config.toml
hidden_size = 256
experts_per_token = 8
balance_bias = false
init = "uniform"
batch_tokens = 131072
Below are experts of layer 6 (counted from 0) of a mixture-of-experts language model. Rows are named router (the router's row for the expert), gate (a neuron's input weights, with its number), up (a neuron's input weights, with its number), down (a neuron's output weights, with its number) and show model dimensions 0-255. Each number is 500 + 40 x the weight over its row's rms, rounded and kept within 0 to 999. Numbers have three digits each.
After each expert's rows: "raises" lists some tokens whose logits its average output raises strongly, later layers aside. This comes from a sample of Wikipedia text that the model never trained on.

# expert 19
router:444442509547478478523540470473474525481530535488508554476463447503417497436528495477466495439525531523566474471487552400549469439508532493519477438489521448508477475434500503451507524541519505408518511514475509480436499444499453504528527443497538483527444451410443477559474553443511488544518564523447520501542527509457548480505449450531427444458453570526562405540542481457452544486459486490561503456478588520581572523490506506528517515456502508537455502513452511552488544538554418516526519476538480507435560503523507539560537470464521450528453530524535511458496533569509501461504415446528461438589510542486497562519488546488470500512500487503525521458483573522562454581558474485506424525485492527459527448515532456539522487597502542444474541570466551514451500548500495
gate0:553590498540478470528527541538488411455502510505563512492507490429513536501536535499473456495538556399473462518431472523528517545528470524435514505502421496494487474488493466455453474519527541506503487466510452468493514542482468513567529509534469503522473454476549533474421576498453483494556484518540442472482488495531532507477527454484495549446515541459479413529539417547569515467471601528553501411525558525575536408517412502510488487523498485499526515545525521500465511501598443507479560506572452494529496528622468494454504483469496515483455480453551525529530466508474518424536548495465536527472548490540463487421497546484483433465482422545569492424523406465515564465459446505504495468487471538487473507455459473464453450499493463438574594469488457476479493491510508
up0:461517463512536542484454575581483468521523463423491498492489548442545537525479476441492554545561580531427479522463489438513532472428586502460504501518554558530578487487463471481459447486478482541581489516478455492527478547510441468435524531479500510583486516471504503438575536476518454520531529552547466468446581474525545489515521551496501545569481471497526571492441507558533543529527508519546509541567498588595556438526548482475488516471473512524482525569537503574526467476508519545498449590481503474479458475534511546463533460587473487500451449522513532539508468404514492504502476552477478575480460522556517483531519485527497533541531437536479489512482541459560510511521525531535530517464524472452486445519460450430488480448484480543430474486432485516466370501530543
down0:527563451455581499528439473507518461511486478479598511515561529485516538528421522534584487518516528490509471487553509506511544486532468560458540483555506514505441492489450479538521412496498517503478595474474520493566458484506483548510545516559531449448450506584493549447480503519508475457460526498452490498534555470424526431466514452476439490564504521625485598495485502518524502497464511481498508518543494532564470555521549500543507464584576410489552464553489508550439498434442518468449504480432511487576529501396497479529492512439482542481543527530503504538518562469504474493429440578498539586552492553534483514551480531519528516510422458539486471493497534506491497507443548531527489557497562536497510492509436520449534453479525550491555580462458544526489544537453506
raises: "in", "ini", "it"

# expert 122
router:474466506508508486496436479454516466467554520525448487512460480382431499450533466452500508541539470491462457520488550455491530442500548517556489543531550511561476507533507549497465491481532522449511567514499448553507559571491473540476494490443420473523481537499426482523460423524493470523512513529497508505498562594584497477476504468560555504410457519463537519525575618523469511516503483495572477392476523572530458472435505481554524457457602485555485484524487471513478518526535444495523440525513528528534520505473457465532530537481508473452524443494502513509533516490528524478466473548399558538422468560492480524508494522516556514549485579565469478501581497480484478467522570498512515473462531531501528535536479482540447583468557521448413455555502473482562542438434513
gate0:509526506545485431472543524544506456463467488531461457466414444455434556494607563402473527470488475511446497503543449487545530477544524512499520485529512498437498566499567560512442469520498473523503529465551555477489520522497482546574591479450446485517535481502571457475510475478515554537447572519475538497504510523571548548483501415519489454586470479429450531522513494508602507419487558517523482476561465447488499509540458545508479559563484477468517529543448533432493480467479479473461554503571598485499508491516523512558500438532510468537480439568472523554533488462586468504512516530480531533607501498482483564422505511447477412486508534511547509470418510517500532439522439464431499534537504495505486501484525422498499550529566527463509466494537505488488556485493495
up0:535551510471548525475449501507522520489468495520451518543466476496496462503471530480465505410463463531479485479535448493524573490492458519476493432515486474425549543507498560508492486470473449493492540507486538527399519530418430486537462485533511570454604430478487513514471592402511510548444453472566488483475566462464451548459518580509539552490496484452496547542443526546506509534460464529465452506492571505492467573539569474497571523507528461513515534473549487488515520486524574465486533457553491469569500487506528463514437488521484552564495514527507473419526495513462413489386394488558433480510466426476546518504419535473506498550478436532524535481445482504497542512551551512449568485476474453498578539511512536496406444516523466495572480473471455519504487491474538
down0:487485529443531484522464578529519441487487465498497541499480446482520538443530503470439519449479563530467513532533517458506478493437485476476535454478500474554440531539500540575515455567465457487529453534472507501570523483498505470546429487521450434448579466561491453471581529463459526534477470585475519446579472456496521458436451487462488531452528568494453467488436525509568513548546499460492509544495460539547574455526432519592469423502517544550578535454592509523431530577493456556476459467532485517502536523514487555475494529450517527457497462528509463504489496547495505473505454572529403528466518463458481588481468514487484491515475510543566543512465545493436478534547501466533550446531436491452527524502558566439526567474532539452502525550488476483560575469490537
raises: "is", "i", "at", "iss", "ate", "ick"

# expert 2
router:549461462511529477548551571565571529409570435444536499516523530558457584550446549546461489494452536512478512478459539545519510462527456501527469442564539478480470483491545563507487447583564538495525458522550474516425519478494503511505481499478517423512545496541436525491489523538476566556536439514530532405542429548436466460491559537478554496473525445463488501521518605562551545544487527472451458466482461445571555471581517535463520494500509441443495501470490495462527543455493478595535425478469527510495516519570482517523544554497477502459541450471464455457487509557494483473518539557470468475462555519511484515509544505519540569462547544472519508565534452454512499456523426444486467443470448517543469486466560452490524472461475476514544469520528567475486509533552461
gate0:476433458496446476456470477503500532508475546507541608387539493515524524461541479521525499518462574549532491492465562481502423506519481487564494417510435429475516465549485495483534449418510496512552492471423540500468549500485537389493467485492427519538481490524560547449467521484560405517521506564511581436538516497491456553531411548486501547557466513490474511456423473489438474508490510493429465490440466489502476544461507509576467524496505500466540442515532556481520461445574459543472537469502506456543466544603504509437477508455555501539512535467472456501461501521483497462443508541550491456475462502485507473467592432510497464502488478508481484476437523532506591522553507501497498536433493468489440515519443488474447538587500538524545448451478452447508553456474483
up0:422426466496517485500493462506503552456510477554481458494432519441613549471476411489507478493550508455485508479548542508500501471503543508495441480491472532484440441453441522519498471474502503477500559498510476487509561551525407443472553505517526556534511403489492483487439539569470442432477521547473486426444475554437506519491459502501470465509505513480361403520569458461488523486487518511460446473494427544550520539438495594529526560478480444580526493507553453512520462510507443467499540473462506508519559475511483507497478562497522493444494532548489506515480527549494499419524520517460498456509468558444555495522549442474424507523487481482478442598553514569485490514480539594532510561574505424471534461498518554470489496497544481460476523517484568497509452562502530
down0:531505490454478566469484519521532527474496457520527460454527572488495502528454437457483531549502590436476508452492435516509565522474479563532501523511470484541504543419456514496453495489549545482518524453375528524476483543501480476445515479528558446509465479522537537577516547510466545479489506506494558575472513530571524511558460525501466490516420597463520495474492468480470511454551489445441499500498494506465448535508487460453508518467516576493462479498450466529515523553476469431530458495509495461510472535496454514453567407464453534564495440518503504410533502413451504547509505457489531424530450489509609401447596525506499480483521523584517495539485482450522481547551525415504456504422454468567429436516528466489488550557497490516476511500470545442539485514534559
raises: "|", "In", "There", "Other", "For", "From"

# expert 16
router:574490455452447428509503502497526531482493478452497533446442427376477554443559502535410524441445513541492536507484536429473521447538552456536470427512529564557488490515506523438515472516542561459519554517461517478543488517466592494546475472476497535505505516539539507489499530481455444553479458542496538542485527449525504429502518481560456438521461496514470515531501532493581537565452496452566534473522525473504504440476506492544456510552486514523495460532457535574492498488541507466514525548557473534519517450460520559552555457541420449501563490483515504491595520502496463543482530492555486500531493560536472566467453525483418483530507513418518511427491596535555481539562547483468491466484458475448487536518586482458500488483536499548405430459463528529413493510505497
gate0:526513542480538516408548411495488550466590510474397452525460471462458494520481482459509500524469500530503435432512515446522462519474533474441504488520581484451567511480438471530611459473550490452486499512500508488447548480438557438459458509422458508455461460586561540487523496537487533484557455502532474487466534433490526468536470525472542504451486459489534546427419489483523466491454497535560553460529555516525465498537489507489538483501580459557502411541520517474570398463539483502532479517497484421487439517546535515535505495541434455498436476527461572425523458517512460466488518538579478503541501454508520456502384484482434553498489446492490485488458514473540545498520488500488517543495509515531580519509571501487478573514516517502463447472474480518502458503583452
up0:458458550494495533526494488538515461464463396483551483495540449490525485547545518489525472542473542511432551447485483540498479488524481477411482505560529518531511600549454588497536450548544418448468528487594506464488506475494506547510490549570534526513554551487478573520478586399468510490527506513425490537485537544526512572498499576487494527502489489515493511548495465511496423564519431506491567512535524463467527465558486423556445461590482539423532439457456523550487459493462523482410471477536578442487485562545536546563536453522478477534455493463505544549530572574537545514538501545514460460513480503500455485433497486460504518477501573451507513520492503505487484485491448562517534473499457538512503477533496542447498472453476544555495537428531537483576549486511423
down0:491572527473433486540450482480464546528497492494465521512508478474537468427459468527511475541468489485488474546471424523543490437478438537523517522526490509476487462549542527513489465480527578466554543486561515461578592496550469504470487537472468482492468464503546565497532437445494458493472564511466518450476552489560542596444564515432480464523497507458446448494580454550501485400505493480547532564500470493451470557543432525435448485474419452517470518485501546504506442523456488428428579498529498502520526548547557460499537500475536495433466502439491546510420510464522540508481533475456504509454469459545425553484482514448559551475537503527597494452557508463527522483488548492445451553546466525518476527475563532518533530502422481466576537603509448516505505523440489
raises: "outh", "able", "ince", "ather", "ash", "aker"

# expert 31
router:514547470533463478450579538534516465418481494421517499477546513555484522447467572602460521515448481542483434510461413529500491493545471496527473568533547517487454473507473517563507505537490458519469443521534510542505498491480558497529480471439486486530535450527465510454545526561487549546565460452502497421474419562474461461509566522495534514473551499520473475497539508560529554558482540508456481491477423459550559484557564466459550490549493502498488535524432539459518485482518514580520478449430434544487530499552471467572486521452499533462553456427447426445528487552518486493484572539526475475527465491481494567463566542469475521462533549460514510498524413393523483490532458447561492472438445524566473494504525510479570467439484491584548470517509560449515463506535515
gate0:542458519515523488436517499521508529488538555502503441495531508547544514483529479529530485406508491462441483488443625524479524547536449519494487563510517503480507488508475457517557491475500462528531499479511476577461479497457462475507473536479548487520452421563500513464398520485517497591502458495493546541463489516399527526521492494471502460538572575506521456544487530531495562527567496587472512522518471492561572513491557514513499463547448436483526532493507449518534481551477407482478432574499492515578524478522451586508508519499573455515495548473457482447556490464517456470545506521500571515482503563570539492507497428562531504448453434519528515477498511544458459440418506512512544563628430483455497487486526449496505506518496515586563520597501552550532497447507487
up0:565375519478513476522528532474507451479489545574474449446569552427545497446467575502482511504513506484538510537514553426498472499471474527484544515478464482496488544498523439497552518534465485543597472442464457512497498474487508479555503619475600523496474431467508526538458511451529463490547520495504495440475464600456496486480486473553485540492525531554483503466533587541469508490583546555485530496529491524553534495562506528440553531515483541509507464537549481543435455498437441475435474541497479488529498454466479450562509449521490500431442428523525503492479527488580483497452496511529470547590484501565486446494559569483446481532537438540542476482508421450458415553525510545503563528540502503568492484486469473479466601486500504513447455544460521463509498468490461
down0:507534442500527510498471433537488473479596493508515531513504546514438494459422513527541456501554493408466488542535490521544475550442466404520479443432467583493507490473458496537482517573499469462422516499562545467487489472439530525522475494438510507536466499523496500445550476493458473442456504511511609540479604442496466478482520508478455531431493479527484507485438471558545476522450502448534550487487536531469481548543525481477513486463477526501485502515497474536484600469425562472501542474381452555449442499519484568522486437495532454530428466500500468459514525435547518555475446524444525523436518490511490518496439521498567583472531499496544441502509511497521462431554545498439509580534497526477519557479538453451494481501610531566474486503540424497499524451548476
raises: "\n", "|", "In", "There", "E", "The"

# expert 4
router:531524443495524496467546512519536549454491438420530478471516511526460544510468545513509530549497543520502446512447475549555490500526458415507526459557496470453468468494530609577452451546557538538494456486543512515450486494498489496495421443458489464482532435514445501501550533525508562597525428485505491417453410530411467420508577544535505511484457483531458554492483555559513492503499486446493433502466448417520571473577538526505501480546503506525558500501459541472545529454526504575507445434528471483477532559550493509533479557483534469476494446473465452484517483582533572515490514548475447450516495508478478548511527556515536474455542485450541532532553428441550473489538397440508474463450462534521444473514500472518561509477502481526592480533534532497536517519515455
gate0:508541542441526504487461440556481474476513438460461456526508477470510596459522486531478455457452475497549418482483516455572544446588439506496516571493449553477449486506464520491433530468536471490526519551538445476496508502550481561461496407500548461533487443463535552459481455446541416527526475529558480457570463462561507535469513475484476571451528493534443465453533479542526486492460549542463571504513504552510520450556479508475504474503497548470533544458525476461452474483448579554448455500471479455520458477464510481429516451444488527535471422546491462496530458498552491499559564495508499437497456547487479518514486498460546441517503479546504507404478495480489389449527534435449537535507588477457584504554494458443496504558571514555559523519479468513527456558511480
up0:485560461488545488438465538541522493507524529480517547520512520502548425506491495475602505459494411521503549527515527518477508456469498553505456521473566517473547522513515545451523502551510476500526525491481570507485478512505448603483535471466538498400533358551525512532507468472505393513538510535484509497447499521509508504500465521548465481527475548531513483484547596543460497540451510545451530402563484465572529454476507564417481552454535517508525489498476469547524375510415484440479520426541504457491562542508510538483503527445503537430537570521531517515538474439475458526517520475531513496494462489528496461463567523556476458486464508425503495598501473522468484520478441547518441524500481460472529520480431515449559562558579515455495540534550488533546465503560510
down0:434581494436445495508526486536514493543490444448556484511463481458548575454529435472458498405524499509526406489477425496528435450522532472552511449528496531494428487444470469512506515492475504481476486492543495481529533473504544456529522446541451501564444603492549465494415444542479448491483533481450446531473545483494438537466539498547499545513480502478523424525441504464528579422517473490513482460419508502501494484513484510456531536575477515531530533521514496485541553508485531481497497508475539516538535491517441477551491517531467455602509531550539449525512531547531460436534581548523506498553455606558554545489534432449493488504557470474508398471474548538501471522464492566476553531505434468569579505424478514505502490469518506496521563545551502436450453460554486
raises: "\n", "==", "-", "For", "ul", "==="